From a checkpoint of a small mixture-of-experts model trained on Wikipedia.
Size: 9 layers, vocabulary 22949, 60.5M parameters.
Below are experts of layer 3 (counted from 0) of a mixture-of-experts language model. Rows are named router (the router's row for the expert), up (a neuron's input weights, with its number) and show model dimensions 0-127. Each number is 128 + 32 x the weight over its row's rms, rounded and kept within 0 to 255. Numbers have three digits each.
Before each expert's rows: a language model's description of what the expert responds to. This comes from a sample of Wikipedia text that the model never trained on.

# expert 4
Description: LaTeX math and numerals. Symbols inside LaTeX math such as $, \, _{, braces and digits, plus separators in numeric tables like |, ;, 6.5.
router:167186130094121151145116081179104150088104154158159102155180156143127092090117183166081091062197128121095140152113170088121156164105080144201085089116098131081104193086143087178071070111153155105188132082147154083127115088081162150118105089169104143073146120110090111133151142109112131134167111080167104120085143145121066145094166071158137119107145116169132077086092108178101080150159
up0:180136153068091095087167137108107120069140135140138127098133128055079178132172098122117130130150144166166124131156064148145155108098110144167179095174162126208186149132147157141139152122137097149152109191112183142129124123095104146139115143111170052140159098189117168118162060167117119099115176104166189092141160166132116083121046162137163169096141155161133172143069149129092093102151
up1:150124108132118127133130179065117126112097103125116187125145157196123121115113157114131110067125104187160117128113126130106069073162135140138134119102167120160123116151076137121092142158162167140132164155173182118175120107129112060090110114123106116170056125087117095166101078170159154112099134121142195135107092153168142071161140087151073139123063146097113141101137132139125151173131

# expert 41
Description: Biology description words. Taxonomy suffixes and nouns or verbs in species descriptions, such as species, -idae, -ensis, shell, base, arranged.
router:127188141163125102167125095128194120134131102114207115138138119138134158201147106135146158123138115168103172135132149136120131134065126089136072108142144117103167165104112129198119125127171117124169124094191151129148068112137095179081128061148134114146153140136121128090108200136080135085152104056160120110139143156129093151160157156065064187078125188166105142117160146162158112093180
up0:197135131095095149085103132152115166118159153129108142163127065178162142127170146133135058114134158120129117158145136122120170076095131121156093124137060110133143060187172122119120149177116166136139176068095159121119176106137110097127174107128073163147128126148121119151192083110106180113151109143122156130207138072151124156155105147105063129133079132102168180069131137120132124169114
up1:065131133152086080204097130148151162116137183180134112118112099141099121102115165137086154136116111177147117128105108143121141133120142087146076094121125082154122134149112174067113106155108216086145139105075176121135120166151116091139167107083134173130133167120095096134120159034166163126073150075082081130162152166145124084177167124139105124111111137117195201150112086180103132187143

# expert 57
Description: Foreign name syllables. Vowel-ending syllables inside non-English personal and place names in rosters and tables, such as An|ja, Di|arra, Kirkkonum|mi, plus "as" in cast lists.
router:110093158117129162096076116127111145084086126132113161145085146126104068170075199122131153130104177089088119135163112095077175128151080098162157066149121173154150134111170116132098173160097110139103085132158151168069127120085152126130153129156155128138162143079119163155171112111141137112141104107081161063102133091108075118109088134182157108112134172099159099122207130161171139098138
up16:135112110162101171132056119103157138092144152096103128132105101142088147078120142098092111169091107140118126171042158120106090055117131129052143087094045118172087116155136156104129097165121120162077143110104137158099091087144129087115133127105114094153090058114121104154147085126169108139194081148067155138147132105134147111125108105131070135114132147067142077126151161133071177129095
up17:060136139095203122082126207138088129138125110126103167160142170183126063102098092131150146178118125130129142149161109085125066133159123119131078123155065166157120109078175136094141113144169113070098136105129145100094150145141104115098084163129152112101155156093166135104087124120096096125136182140067150129165089094169087117158129186136141159119134156152098110088105143119148100085179

# expert 43
Description: Place and direction names. Place-name words and compass or civic terms in British and Commonwealth places, such as East, West, Harbour, Green, Primary School, shire.
router:102113142118160205104167137133118156135081127090100058133170204093116127100128119151160129112180126092086088070127135139141142151097122171116121110131121120089117108069117191170151136074152141101133110187193187186127102120165126130138131167192107067089176148145107178143154106117110124119114122145154153075070107134176129102128133081116113172181127128143095142112143111122144095100182
up6:101125149148222111149160146120119136134161119091084104147113190111098138095121094101125130151094099133125087131119072118101160074086105097137122126193029128162125123154079142145169092186089080136143130088123127189127155136175131203135154112128138092103114146166095168147169170092110093124104130113106145101132133106173167120137150094128096072210138103147146131108144113095119157189092
up7:097075088116142124111118121052107074223147091138147099049140159126147111125095105121155142131124149204110118124097085127152150138132173087145086126191106084153122116129129133159092045141094187115129168102130157172127129159167118140130151107148117107189118157133142107123130189043125161109150120072138155160113163193126149125150069114078144114117081103118136175135115074093133141197101

# expert 24
Description: Mid-word stem pieces. Stem fragments inside longer words, often after a first letter or prefix, such as inter-red, inc-red-ibly, Ed-gerton, un-air-ed.
router:151188126128111154126099123082128124139173126081119106108081100108099129202076113163113103125141164082110117117109059082116177150114118123117131182148139102139177170160115092150097144088156138129134131048181101162151121134108161138109159092117178172132167094165094127100153108089161124160116136092102060098102170170135125183094080179137189111112118124175092171142059098167148103163139
up6:119097154103124116155177136110183101142105102158143126153073080102141183131153121136096119136179145154160137075128171104133080129144125127124124076155169097129075135114123159095139117133128127104104128175159119132186199089193089134051071099125039176142137116167120097141120124104107058133131128130183134150099093106130094163136160054110168183102195093108095092121159147070063165067152
up7:131131089110130136180175130120152123129144150091136141151171123191152092137092084154147089093096122138119138152096131160202130143134138080152159143131023178095097121127157069146110160099058104102066131143107065113137180096146074142182148088154098111128088112120089099062148124089111153127167136181198130116164099156104120129119165136167130135086051094149140137086141130120093129135171

# expert 38
Description: Slavic and Romance names. Pieces of Slavic, Balkan, Iberian and Turkic personal and club names, often with diacritics, such as -ić, -ov, š, José.
router:116150108125094154097127152120177094057152130152102111148129143125123092149112126119098074141035105113110085119130086126148134091097097161144101094118097137149107155129165077135163141157103164142092099171095193142132120104090124118173151082158104160073154103061187125156131131094133173130104114153081167065129093157128099123061163188177136131141201186168059121147136188168146085103154
up0:123131107097105103179083099126104171126079118105143208101134108108128169140185080094149119162103138151162165107103203146141166144131111158094156159093128104123082055151140078079205168159102120235128138170170102096142131158150147113130126149150135185160101159137084116123101134112120089137125079127113081123108072086080151153112142111108163087136132127111094096124143125097108119123108
up1:134131129160157112175123118163144141129148113115128103096154098093133130124151094142174074119101095132131128146101163140122110111137186174101128131142156125138119139114146114121197149144146077112058101082087095092099128109125123144072109168093177151074102109117096094111117145125077112177118148078144110180109100182093106124103160107151116156101100141125084041127120091133104145176074

# expert 62
Description: Law, office and dates. Tokens in legal, government and officeholder text, such as Law, Appeals, Commerce, and the space or digits before year ranges in succession boxes.
router:114154134103144200181151086147098171140098099137125111115184185138185148163163088113099086111133142117074041102161138079167158138070167155155073111159136112134123129115106117151123157099102157116109093137094090126128147121145121091207114152162136074116085205106084146149113118105115141135105109117129132134090159097152136108097190119150118142191117083157072110122128097086150076081118
up0:060087103140101100162149078148100096084072184136103121140081143130157115140100113112096176179091075176087061062119155138169138130115198123097099133136115179134114093154090155113162090152048133124083138165080130152142150169157139091105013125077123142153133120113138124167082152116107161120147095097138153094151166140122174078086091178081131082145210139108162125140124153117175111138169
up1:152114085139104121151145132161102172089128103128121127121132113135152176116094095150163131113131098079129158156110171113149105131074140132083118107184140135143103164144088184101117122112204109108152127091167110118108108131145113181104047152104126210064123131102111152141121115172136170189141147118149082178086089057148075185171127121138028156127141112111127140161069101148152183159067